python train.py --d_shared_expert=128 --moe_layers=[1, 2, 3, 4, 5, 6, 7] --router_score="softmax" --routed_scale=4.0 --router_z_loss=0.001 --init_std_router=0.00736 --lr_router=0.00162 --vocab_size=5091 --norm="layernorm" --norm_eps=1e-06 --tie_embeddings=false --lr=0.00328 --beta1=0.9 --batch_tokens=[65536, 131072, 196608] --dataset="wikipedia_en"
Below are experts of layer 3 (counted from 0) of a mixture-of-experts language model. Rows are named router (the router's row for the expert), gate (a neuron's input weights, with its number), up (a neuron's input weights, with its number), down (a neuron's output weights, with its number) and show model dimensions 0-63. Each number is 500 + 25 x the weight over its row's rms, rounded and kept within 0 to 999. Numbers have three digits each.
After each expert's rows: "comes before" lists some tokens at least twice as common just after its tokens as in all text. This comes from a sample of Wikipedia text that the model never trained on. Tokens count by the router's weight.

# expert 6
router:515524545474520481474487501501521450517473455523501505526478520507490499498505520497465525492475486443476477463457512512482483531530485525528550523492501499523505501531528532489488560536508536
gate5:508526484560584511515468510514502482492514505486513545495515490501504509529489468483484508498511537504473470470445484538468499465506523547533503496455505526467483531484483508533484470481497495
up5:490498496483470540500516509493504495516522481464507496476524496526480490521528468481494505515483514488506518471549514439456529538506528440510522482492488504482483487509522543465507445513481518
down5:521522455523514481499491523538511505462480480491554487515483476527496576542494492496471490501501542476455519507515483528541503483495541523499496456529506511525477536483481519500511488492454484
gate6:485525532480518493495563499491498463466520508536496474530473523532486464533507462486493514497471503497450534490467456527480482464486473495548508522517494483489546513533526550482488544492491467
up6:504485482507528480502513513468494505510510496505488494485503502523481467479495482520505558468509478511506524523449518520496549493514505516502486525475491493471517544482472498463507542514498515
down6:470495477488489500472500492510447512507508526528534497508483499479450465528503531458507470456583480523517522508489482498460532478500534487512506551505489527505501505456462528500502502460465485
gate7:552525499536501485505498505497520445435516495518488508500483569484486495511536475490494528475503491486519451449508451497445507469524503499481540534471524490528507490472518516510501519522496506
up7:463481488536502449479499531456487474460536501546522510540508506487486485482485527517513500493525520490485488503439488488518488496522520513496526520439522498521544517537469462511520523473501462
down7:462488485472510514482519473457519589470460492497537491561516504520542534519461514482490512477507528481484527472510513491523501505502522526476446467528526536520447499494525461543494497476466500
gate8:487504535502464485510479515510512474461495493476499475539538478539488537519471494515476513528489477483524499480441552511519504479537538503479514504457526511490425472468468507461496520492523497
up8:528546487476434504529493513476491505489493466464492594476497506525462496498483540488516494478490470491485507514467509490553502505524495459496500495475527493488507489494510550505491551527495523
down8:526526541502449514516498502519522459541515489490537546452455457513493545489485512467508495511514499470479517511471474454533501532517513511465515484495472518454528483504529492504475502477471504
gate9:466543493499457477494527531537505488491522502509494467538456515490464527493492497470497517445483473490513497520504520534484531487482489508463553505504482463551542512541519517454497532531474478
up9:512482487503481512490542522516490483548474477536515488451522503520472471501516469499506493494467534512546508561493471525491523468510549535516496522542529480506493551505514473469502509512470495
down9:519470504474540528494466513473451487514551505506501481481491504463460505476539496504523474464555494525490503492465516499496482461528451503473466497518501534504497519512548495526492519493489521
gate10:513483518500531517465500487516511502523500468541480470537485498515533483519499481484464504467477515471486466492506487502450490477532506554522533527471475482495504495511492559438493513513495501
up10:538490486532503532476500516481498494472534475521516479472486473507505460487516433484489494483493527499525443519488495496481495472517547548514498484519522481466490506539496542485511501510507516
down10:500498505469516536470510538478519492493499514500496481506501513535511493560481501490424517477473516454491481526498452507509503496466534474503493530494447463483507516478459511482521499498502498
gate11:483537500491479481493500505473507521530498474505489500491490485499527498511447533487509528512512480486493491515512494514516516525485482505484492524501516491536450523481466503499515452501509528
up11:462514503479480477508549529501493491487532501475513449524498526538498523489513517498503514512492488504453493509448502565463488501523525536517515473524445513478482469514530521486493496496508440
down11:519515503470471490500507482472470479508519516480466510501512525526508542502489504522522484511480498490502487475492529498481493493475500502469519486514517543483529492507495514489544487521527486
comes before: "of ", "and ", "to ", "in ", "were ", "for "

# expert 14
router:508528536498497514457501523522538489531494475520453480494512508539528511510486522510458524458467516452499493489463509481462501507531492513473512537464505495494494485542473510477559527540526510
gate5:461510499508484517522487524549492484517464493482455560494520538506501533469500523512489518451504495497497513544459501488504490478476483496513513505462471526556535485503503499511483528474539479
up5:533505521515509481456459553530504509449525506503479512502525545511530475492449526538489502497512442490488463474495479480527496497470508519500519528481452512510492456502470515497460556495504545
down5:449487479502517479509510547491494496522511534518493511471491505512520498483475492501505500505522510494515413438498513500501492499460523505504500515523521538517525494493498534509485489463525496
gate6:538503512511517447472480493548506496509502522429496490557506544461520497491475543491482484476498508468489510500488494501498461509522517489501523503475466519502457443558471508495512536508535482
up6:470491480504520493525538479513477520532494492463457524461478491540474530497464513523507469527506499507526465472472519477498519488476467473497504560491482476482522498505475491506481479514532483
down6:501494501499509517449512465531509505527516522511524494540524520496494486516503508528533486449472491527479502508483490463476465543509502514537487525544511480478503482481515526489486507485443508
gate7:505545507511514465506513495500517489476494468526496498484466493501492499494542463484485495511503528498508478473522498533482526520498513555530532519507544450550515521484511540484545537510476536
up7:537442512490461505487500495509489512486479497529503499498470512534500458506509549500495485522517520507522487485546498501559487507512487583458514519521481512524490478504515497525531493512460510
down7:503526506492497492483508502479490493470531468497533513520485453474482508489545524518509473507494479486489494517493531522506506488559517491542519498535597476488479519489551502510527579530547496
gate8:473564505473492482495549479443500500479500493530491494499475497512503517492517465478494540506494506499501488498481542486499546541506477469505520540490511470510539565453484521498518495532513540
up8:536463493501495470502446540514497473529499496481475480500504495500516513536452537517510473456515485504526512531541479492489483513484530544470487487465502505495495507489512508487455482503492514
down8:511508515510475489493443482523473451493465499544538508495520507520541544482499527533486461509496479528466517479473499492533474472495524491548520504516532487510519557475480494510494507467455487
gate9:541500505518540452501534468548517457452506499475482502470501478531499465515458503460509523522494491490468495503481475471530500494508537468539520441494511458472510499472510541485496519478559495
up9:476518500552487451484533484467482465448481514525524478519526542547529508488558520510488488488520473467538451556491532504473509531527529534532508530513518436517500515484561517523560486477505482
down9:472538494471503485532510520483468520475503486498490482491496529464524488526532512479485502493438519509474517531514481529544487524531514528483464462486480521477508472529489468473457552451544494
gate10:492544496489509495507518496481511482551498518496487509507548517479485512485514481487496503498487474497502519553491469488442530450548471544515526468522493498502486490494491529477495480447515475
up10:495537488482550549489474490474485506508524507511508507503514498479478505499475467490496519520506523510514503514493508485493539486506480501492506462490546456496490504485510441470497515494524494
down10:533457512504500490533467447491498521480492498538508497450462529559513505496490485481496488484533510548553477495484501457493507533497524533513487554492500509503489480515518518500513519476477518
gate11:537515505498466485498494473510499494483525488503486502487499496521540507513491493487477491546506516487453550517501478470492396490496462457504528530487520526512501538513530511514537495489527524
up11:520510511525500466503527513511488474525490517500524482531516429540524481482467482511493492465485491506503484493464486530516543482535469505492444528510553516542480491518503490508502526502493470
down11:516496501492510477512507548462479498484523509499552485518445466511511512485478515494512482505547495565519520479487572506467496490506520475526552510472483510467553503490483457557495505522463487
comes before: "in ", "by ", "of ", "for ", "to ", "on "

# expert 13
router:537521519491511471452483504530514469529472455525440479480502519517489548538487537529459520485431519468449495483459464507472474536479507521529506518519472532508518489522499498522527530477524519
gate27:551492518522477477498508549512490511510493499507470471541500445491528502491475494503504532518457500494496522494486467505536519512505508500520508477516470517473435531492507523509561475519520479
up27:497510506492541433497509490443495515557515495517451489477498477515497535524502481488494486491495502511452470473521578502488485506533533507486479458510475513478493505542477432513545526475522496
down27:507496507515512484496491490496528536491472453475518546485491516495477472502507524469514484545554490517517447528537511539481496504499523483496488491534521482493499468495489462482496477543536539
gate28:499511517524504455494531458494509494522461479484484482468496502471493478528548472462490519512499516495525483487519479548531527545477508498489503543519488476498471530519521470470506516520498466
up28:529477508446494469520481523493503490484525468473503492514494466505501527489537462503502520518461538498444519539459483463471480510487506488510452509537477547487497499515473518519512521494520487
down28:555521499469516519524524477441463487520488528500539505510474500527468544533514463508523524500509516463433522510503488531507546534488529508526503495479496472511488509469473493452535463478517496
gate29:516495512464490518519511489487512500566518516487509448524426525503518513507471481450502511506422502515511476506486486474489530487525458505493521461483531500497495485494503516547488465498517457
up29:475499515505485517522512511433508531514475508536477504493505486485498480501488456485489499493457514501452516441498487488418523548510504498489512491516491477479487491470478506529563526483533508
down29:543557535476489497505537491462514507506477504491491502511493518476503480523468467504499499502469471527509502504517532554481495506512516507468531497499475469482459536531504467503471492477480480
gate30:456542516510490506517456503510489516482516509474484493482532538496522478513528512527470512503500447475517518480512480514470553504496480527553516508506471477535492487550480462502550462497459511
up30:536529515488482472486536522508492494486517522460486486508517536527507490498449512511489532503504550492557470521494525465481504456491476481516463523526500499511503498512505487480528516496507505
down30:483534505514498526482492454478500510550495488454536501516485494553523532503515505531522504525526516482518470493482511471534500533515526505498475507491524432463497458521552473494556519511505509
gate31:541520521504507503455516518486506542481520445500491435540492483496500550488485468494503497481484534500500517473460512452459484510503516535520498526528545462505496499541517519456508506489492489
up31:512470496455476485551435535514492491490526522512499538504480502531512524498486534473490511530517496497464484525482530498469489471506494459448459501463460522475489494479512503503541526517515486
down31:527528522548485507521454504530475476512496526519500490501530502508479524482492490510473469503485468509476484490498485539502479490502495506507461501461473451518508486530505486479561474475489541
gate32:486517509503495486488507490516486524473498480539504489495507510494484485542490483509483499489444539492516490492458457525489466483476468519497554500513494516489531465513512548501477466499507515
up32:492490533515505507527487507473504477500478501451522480493531510479487459533486431552493504510462502498502511469452524499513522510517515530478525442500474457489505491521508496517474508502487513
down32:471498505480453535520493541487537494493577513475532519469493488481493546491495558459505474497532489501488459513501502519484505459499509494541510491505488488489506518453473522522515493501522460
gate33:500474520475468535476535488513518473494495486521503546521518512520512497515474512529510516530532475488485499510490493510496498457522508500488488509531513545486484473496525514506518506500544513
up33:531508540530527479494563448506501482506503455456510476495455540520491506516521479510498502511480484518513518500486473510458567496480494510473488479539472436511516475520500489492524486526476496
down33:537502487508506493458501476507527469498502507566512511452503538554487482521487488516479500526506523512493520467527452546539466524515511561467456482502507532480510518476511486490531508480515498
comes before: "ing ", "ed ", ", ", "s ", "-", "s"

# expert 3
router:511513546511520524484488517524536470540461457542497482499482526518505523542490530511475543480489476442470489461477464500509486467547465517492489521476488505518496514514515528479507497526496502
gate38:508532491473515513500543497493510502507447497489484519457505464486501499479507519484499511478493527478525460472497484514485489492529490547538482502497471475485517469479494500464502492567510513
up38:483529506539544507521520497549505506492497507459502480498480473477528495506519537494484522514510463480509483484510471460517491473510506534557509503506492481501509541463520525501511472508516491
down38:520461503499488508492504527505543529495499460509498457501485486406535479520528523469498512482531484485495504469508473460516553520491493484491486479509493537521498500499488568470494528514478528
gate39:457476527508496520473494506487548489528547487470503469500520492515486503512502525511494487507472542486469492541466455461509487493476490490521507503523479488529447470491499494518538512490500489
up39:469512471548509503485508512569486502463509479481505540530506502477487486489546472514501450488510517512532467501512480470530528522478519501456487505493465487466510459500530551511478514518487503
down39:487528510486533482532506519471524489491524528484470517500489494464525515503530477546488486444470491499496496462455512473517484497511557488523509521541461496504507510533528462489501511541536513
gate40:485491547528487505506446478488482524516550490533500486514501514513487492511504488500510453523495483494501507498438514526490499505508511490466506511466538510518516493499515481511492489513490484
up40:468507470490497482484565510451497486500480513508466486488494551490517462481488533522500506488484503503475528524542535494481528518464495462490538498513477515478527502473527513505508533480528520
down40:503485510465487492486508511477510519493519497538481498583503476467510528522499492506522473511558495498498505512481497489527506487504517474457476510531529500516474446561518494532519447557467479
gate41:489538498545505533516527515514515452493572498517494516495526519509508479518443533480507500488498481507447505492508472442509514472493496522488521486455457518468513527516479523526478493507502482
up41:471506514497516522512491501496522416501556484517500483530462514500505533501528506464508540480508496490431474456508444477503495488499502521453515532501466519469516508507496510508494501516495474
down41:503499527490487505503502477472520468521531481545519503529529491503492513502521488472571514477519518553491472488481479500506531485505512511559515479441457506497506504460489540477518451516566503
gate42:459521492522510501499524463494532517523528477545509522474518503459490502534451460480497535439488487508486512494513498467503570496480491515495494545527491499458490485518444533505501493499501519
up42:465491500524519511498528494523526483514527488529495482469534524502469500504533499491500522429503478498514492510507497519510533508469482517536510534484493497474478462506448550447496481515500507
down42:496474472493499521540482520485488486498504495533498516512508477490502555507517505506585523527579487559487511489498482481544464495511485492488491489480522500510505526503514490490498453494492459
gate43:482500537513482491435511487497500512480494470477505491512481513514525505517535485485501497489520501480507491506514545475481521510486477517443519556507501468505508518509504521552537465481522527
up43:485516496524500537506495515531502511510530500502485534512476477455507500515523532527493512514494528511508506506561438509488471528526468482437488484455537491536497438492445483495522506502509486
down43:493445512509480520526480444513524535522495484496495510506525509528499531507508510516468459491503501512511482506443533451477498501520502494446494505512482470462464494472488516500501476521478550
gate44:525526561542500525506529499497504503477490477522480481488493482479546508512454459491488489522484480503473512501530487505480481548487461489511488516503527537467516463515503540474518534512499507
up44:483483492515536538503554530484494478471492491472505484513489535444545519489476483512506488494503513501524507475514476478500487474577490480524492469460499527503513459516462533470523486487503490
down44:493487514519511477479533482498501512535456473521520503507508548569576521506483500527499497544515472498463495482513509513497501514492514452513495508478459520482501469504500511504468532492525490
comes before: "The ", "\n\n", "He ", "In ", "It ", "This "

# expert 10
router:512559519501475467465470507529561502484482488529453501538497530501490491545519513541457513476497459435501486464484500550491472509526471517503498514504476463509492525501514537499479533510527492
gate5:472509512485502505501496465505507487522494513540516496543445520512504514507472477504498517467498404490494515496532472473457440531502528523562499491524482520492482484528470508461503548482490511
up5:495523504502508522443501514477512507446483500481540508495456506502502486538498494522490493500509522497468513490527515510501463516523504504463456506508500513500487473525551485550467552470478481
down5:517497449496494508541518472512489492478500482533497493490494487503523488524501484506516485512509443551458485513478507515440455488527505523543478515524487533504498495510493506515490504549508495
gate6:512529537486520500510495516494499513487508472476489541499488482534531522500447460510502505511488448479502495494485511478526513449494484493497529491468495552481544507503532528471487550497450515
up6:535486482493522491487489510500482497537481479517499497467474478464515502487505553539487490505516475460500484496489482488514541517459493478505514502493484541505507492494495510475487483525526534
down6:493512481468467493496509498517437532534513520486503517469450473540478496510497485495555460449503524538495468511500522507529482484542507484499494479526466460535513502491540497482468504532503474
gate7:514478510458509478491465508509496528498512495517487437511467497467477474512490520496502490494502488508521513470474487494492466486520524511485552503530500525518523464516470531510484554467548454
up7:500486532480494539493507495463478489538506495488509510453469528525484517511502485453520509461465510481485519510492453510467515479531492530505527497528440552505508490478501502514495508517482479
down7:466532510486501494503509516528471508523492526548483520481541509528488531492467493527498542511473470531480475520519504520486481485447469489498499516504521546535500470512489499507532489498504520
gate8:476474562473526494482489455465582472495509521487483504468496508477475491499489493466482479490501498466504467489463478532534501515529528516527479477516507478514508505465474499527512541516501503
up8:497509516500517469474469450465572518480485536491497489457519516482485477498543477491483482480505494469525501507506541518555451507507554501495475500562489474514481488513502473494506524538508534
down8:483495530504473508541531497496516489498488525505520547539484487502487500489521498482511515511505490473514495534458472475496483501499508453493501468494525571485489469527525478518516495476483531
gate9:545487517480502489473473472491533509519504467534520473519500551488484497512504508515509498520486508500502513464500506517465436494506528532478450530494475503505443488471486497522492551516517459
up9:524469492509427431510513511471478508499509498472498472495528483523524498501503483540507488468472514490520444498483495505525486531498519523507500474472438551504480517508464526508496480462509491
down9:491536503500514480503479531488495495546496483459477502544475510488521529502467476478484543502495491480551521463523472498487485522478522469510519488462508501472562509536484476496485469534468508
gate10:501537517522459559492516498515462516490526482481522477518499532510461492536528540508475513466496482505512483481507503520462504530507512525545491493482463532472466513511506495526503508421438474
up10:456492511505530493489512481522504510512514504506513521501485519553509497480449536463519502548508509504496457494502534464544538498462478467524503458535476457539474507488465485477503491533504506
down10:506461499473522519479486489494517475486508449501489513519512452487490521519488512524491511494480559551465500522517508507539463500519470475554523505483487521500525476472506515526452513529506501
gate11:472545507460466489471527513484476501493502504493468495483505530483502490578543548493484481460464504503490471473485504493476493490543510575512465553523513446520502530445551503550483478483479506
up11:519484505480512530495460495486522554490522487489505521548503505501536496503467497496504513517511554503527504493502494560511501486470476489457493480474463508453463520509477477510514510498521482
down11:526557512497467480517474478541517526463484506491496523574483483521515502489487495485507547473513466460466494512489504463526490516490499499499458543508513463467505479511473501503470514474494553
comes before: "| ", "0", "(", "1", "2", "9"

# expert 15
router:484554547474485487472515547523541459532445478499494496512493492508560510554506501520452539465442472476487509475478488506488486497491465512511512499474500503521514517579508506509489524529522541
gate38:460483578497519527507503539493498513521463500497515483524518505499524504536510482492483489507433488506481489500518504456511482528497490493498526470462506487477497496508475482500530483498505521
up38:546508463479464461516506465502489471483488499513492482509515524527519512467488487510492504473525509488520512505474534518525470504529538512511440520515517534543469568494506537488457524504505529
down38:530481521523489553504479514523554436495487454517467519492469523511504494435498540486459522491511479485520512510514500495490467513454503485527522531520516492545516517503506477525519499500523541
gate39:527535500517505521497494473479498502495486486456500499506495516509483550538489492448514530502459491503479537490493483473455480453517504485519502493530470552500473456465488518489488529477499509
up39:513489500499503445461493467517534527487520496526486524488524497499486454482505504502509511461498548484493463506533504484520523480467491514492475494537515465510533476492488503487522419515512459
down39:535483469532496490489524537492522497477505508516461492508473532518488538508471561523485505472494501515475520511515520508508488474526504510433452537489513498480492474474537488496519528518445477
gate40:463532490494508520523438533507497478501462486535494501451513489521525533479494534503491478459521447500501498492541514476502436488502490514528481479518517539478548527516480507514498495500520524
up40:538516498460494468480516458447516526538518509496487537505514494497483470512523483506506464514487539490462517502466505508519472501500518497441462516502505506541500482461523512475505450512543484
down40:491505485478501498496539463515538487498497501515493526497505457461504524512481500500413514507504528450516490507448542513523514544518511495460509546481520491471484503502546457514517479492508504
gate41:450531530498476504498504487492491517534521510486522509507523484489519484517486445530474499498511550480464473536511522506517525455473554518480492435537446480507516488530501496450482498512501507
up41:508545487529487525546510494546483438465550517484502494485490471508488487517476538480509433502481479505537479469515482490497503498505489560520491499493493493467517529502537516491490517536479528
down41:539497514496480503525479465501500487493520536525495474508504502525507481497508506469475473540492486462528532443514529529482457542531500514477518514489522517462493535510534495458482490529501542
gate42:488501523487524524489501509521517453491494496511487540500520502470502531482492486478490456471420540490477529502516518487483520496477448518502510544486501527492495504528490524478495494488531509
up42:573471532477502494489496497491484497481514510492515478505494511491538459519524486509513477545532493503461493526469468484491453492519515502482533489484470505494439483490496493505482475472498503
down42:464516541470503516532495521516478473518494474570461459511502492493525508496476525517455451521521531521531454512464497526516471485508501503509537507511493477501534520483543480541490479458478508
gate43:527526485495467505503544500506503496531494493498490535502486451497498458533497479479482526499511514491517474475457496588465479488536527477466505492484474478521505500496469492558474521553506470
up43:516483517490553508543484501498477523475511495522517453507485539503486465511487480502503521510491518493449515493515469472507518454493468498519536504520512487460510469479538501505503533458513472
down43:459539476498478473496491533505478497496471501466538486475506519530530528486475489527516521480488444482508523480519549477494458516517514501503493511476490510464514479495478491474458525469568518
gate44:493508487534514516472486509496503501508482509523492511502495512526493443510522554532475515493489488490486489500484495529544480502483482519518524530568456474483499502497487506460460579497501476
up44:538459483497498529529537479507496510502541494485508483516477486500451507492446488504505509521504478490473502526496490542470493486509522488475527461464474544498485485484506519521541468515515488
down44:492555530482503486512465490518518457514507475487536477476535487502520490512500501522515457503500479522521497537481493474464518512503500504539506445542507475537483494507480524472482495432496494
comes before: "the ", "a ", "his ", "201", "200", "199"

# expert 5
router:489538556442475466462498513509523477553475467509461485514461511533485502528462528536471502458475487447502481496483526514477509509525494531563525539438468499545487509514515549485520534527516529
gate5:525506494491486482517463479499517466457479507540502467480463474521510495549447512524488516521463508475473494498522451500487529477499501519498471488457543500474494535507497539459499483490563507
up5:512472516489432485472524498498519497535500456530522510425484494517504499474530520515496508502507486507463504500460524501502521517531473459546513519525475460453489501527517502494484521479470486
down5:514487493535468484465503537472532515494440538531531494543456461508466535521486494486490485524494493490496545515488490497478489538508495501503437491499527517469472512521528489467462463489488446
gate6:548496486493426502469497540510513458573470508533458490499515468500503496515492518537469512517455506511495465483559491510516505515474482533520477504515475485512491509506491503479478511542517470
up6:517499508537524523556503488457508518513541484496531477510477506531484480528499487475514467484508469505491548527501480504514509507494504492480492462541560496495483520519471499530545520478486464
down6:495536493521469511502527496482471498541507505488514476502509480569497497513525499513526549467518475505501514483491510512533553538500492499506511500468499505532470540520504537496522526489452500
gate7:501493490476450499482498489551504465534467466498490531482524518480502502487513484506494536474489534501501498431543482506486478511507509518553518509494513511462504522497534538479474509459477507
up7:506505487496581543502465454481522498558572497532496500475452464497497484514486444446520492515523489528514509490495498477465501519479469494469496483515518502510465493485483496516534485465470515
down7:482505499461505499552504527487517486528543497508491501552523479531480476489515506510525499488465493512512479509540491514534445527546526523508529519470476476473492530544507524473495525474485527
gate8:478493514523522531494471480483515505503465483522510472491483565532515488508481518560502495491508499500449458522489510547469524446498457529511548470471498497514491499466521504522504470441519541
up8:503496483473553490506543557512468508467520485499513517538509495483513514518477484487500490487494497511463552482491488472515515467487496457493529496457494516501517501480492496524454473531519479
down8:499521519504525494485490491461485497541507511499530516525500531476484503496485531465473466506500472470504525538538476504532498510550514517565484470462499493503478513510498519484530515523513463
gate9:495526499493407533498519511515497474513511467497498492477487501519515508486494465537488500483460517490536521452498466473495473496519456514539518533518515483480510492490512559454511514505490486
up9:550492523499495494517459488509478520490530548478519510491456520528514526500509505503496490536534504507509541531498504502469459475505508542500485457537471543487480475516514424516486463489539562
down9:524441495518515485527489511469532513449482488529525463548489499465524501496517460466516541513518501482490502476528502500487469481546478517488482520458473486496502495525542427473476529513512536
gate10:471549549509500454537522493561517474506474494493531505475473516493486523482485533555498501506487464492500447535468506462503518517505515496498483496484487501537498486473490577498506482460512518
up10:513476499501499511485478500522511517470496484468513459509528478497490506504471517454511524518496488499479535524554497531540475527476531488463554480495510515460490505516512523513496482513505499
down10:532529502520489519478517494513508436522515514517479509531545528490477505497510495506524520504458493499456490532511483525501454542507543527506461501480489549516501480526494463547543488535473509
gate11:466493527494475464455498505494514501527520506491503518528517488521494472491496559508490507470506464452553492480538495481538496500482520514525493508467525468523535491510542511449509482488484526
up11:512530465509464512475496477521482489529493512459519486484448518527504515497539536476499506496521479507482520483483522490512479508500500509461473496527492536540455477517476514526507514486493517
down11:469488460496455481474476497501556515510508476478472498528474508528505473469555493508464531535521523455506496506511472506496479502495484505531523482523496490463508541494527473472513509479512501
comes before: ", ", "(", ". ", "and ", "is ", "tic "

# expert 2
router:477526513477479480471496521532522484535480488501480498546484520500538533488490523536445557485488505449473501496507476510473481471543471535518534514471481481546500516507494529485538510554561527
gate5:506484501499460511451541486527516456517495507480518471445522512474535499487556501540488507476492543468541488488500494489480482492506511473535484473465545496486530513502526480474473512541514526
up5:544457510451480481500497490483480490511436488539492496572494520462481508475508483547492513494501530491507518498516473518486528495547499487530532519545518507542508481495452503481478459500515487
down5:502525504499516517465445464496468494494511497451499503458475484501475515463512485515511525570496517491505520508492507510510487504524499493525559433518488509502506510515486474514535526501511493
gate6:478508494540483534503520516491522500482450483474502539511523497506575496514497510474498485480511515499518567508532502461518522511510496530524540497461440475516487463474516537517513517498498504
up6:509467511479495419513526478453488501512519492540490485565465545486479469521492492490499541477496526493527520513503494520447531505489468485516500499536523498489502485500525474508471475484578478
down6:481536519457484498491483507512511526509499477508475482531500452494491514542473497488458501522472517489536473498530504523509497521458536490500531530497492490518521522490518454498480509496493513
gate7:490475508514516519497511510524529490457508487476480488535511496458513518503492549453498513493473545499508527498477489466515519519561515528501565491500532445454482492513477526483523478507530484
up7:458520472491457500488460482454512511464477508498454429498486496488465522483528472498528479453524453496495485519463482524521477503476490497490484495517500539452513507512505519526486534516534523
down7:501535557479528519503517465490493477513470481505474495540501507472458552464438502526453509517474489510507488523485539499448475502495523507489495535504475513510483497501476478459495476506518474
gate8:430513484521509499488514464514512519511503510472499540468496503478494493494517505528479501514501537504490474526514505473469494500508541517522513483472496479529557503502528513532524523500545484
up8:508512511448495517468570494468531492530509502524493499443493487468475490471503457461496463458495511506511488523497481479512520476481501492478494529474472525505491449502502528538513514517539521
down8:457506479487471490510533500512502502532495535499486480547448588498518502506496508483497537524479503524490499510525515538484496516521503508494491531545507526496504470506507475500483490462501504
gate9:453484491535470449506487504482454507477486519527489480491491530506518531477503474466469557536530493500490527539525500516542465492515482505487533496496482501526533449488553502495508507508553522
up9:467505510515535525504490511504509542489472494490511498562480534512468458512524533538483492505507485504498511526489495527476497511496518544483541491525520422523476497525468494511528468484505467
down9:512563530500524526474524506490512480471488514495501533471531518512489498518462530548517473542495532513471492452480522495500529494492481490480471496500563526490504530512475497484496518510455514
gate10:486478509474458498464452495489516467502476493542459479467439533489525492487544515577492487484503506490492467508531484505474489518493499446507490508525574539496513517493512514482491476533528516
up10:525471519467536491531529522527510484477542503517500459511522518541536479514515471468486500521523489503486484464522523512473478492512510505453497497490465482470482466500543518519512485517513478
down10:541486495530517502498521486498527469510522544481503491486482503492531471566456527479523507527525512476465460481502500481511512458491459473477515471456540498498456507511528518510556508478530488
gate11:542480493483444466497546486497505496523488491485475479527471505504523514491477505522499516525505491495465469502492508503454508476557438504486491522447462519552502522535486536561512546505469503
up11:498492510491507540501498546544496482526453496522526468509480534506536483508471460527494479505500542511531528494493505502533452499509505486508467479492490506529502494472517469509510485479489461
down11:467497515495534500503476495513512526507496517470505515513491497522486475488491518517476430509485482433519515462478510530501476505490522468535526501502524531493527461468508467506515488511511481
comes before: "- ", "\n", "==", "The ", "= ", "== "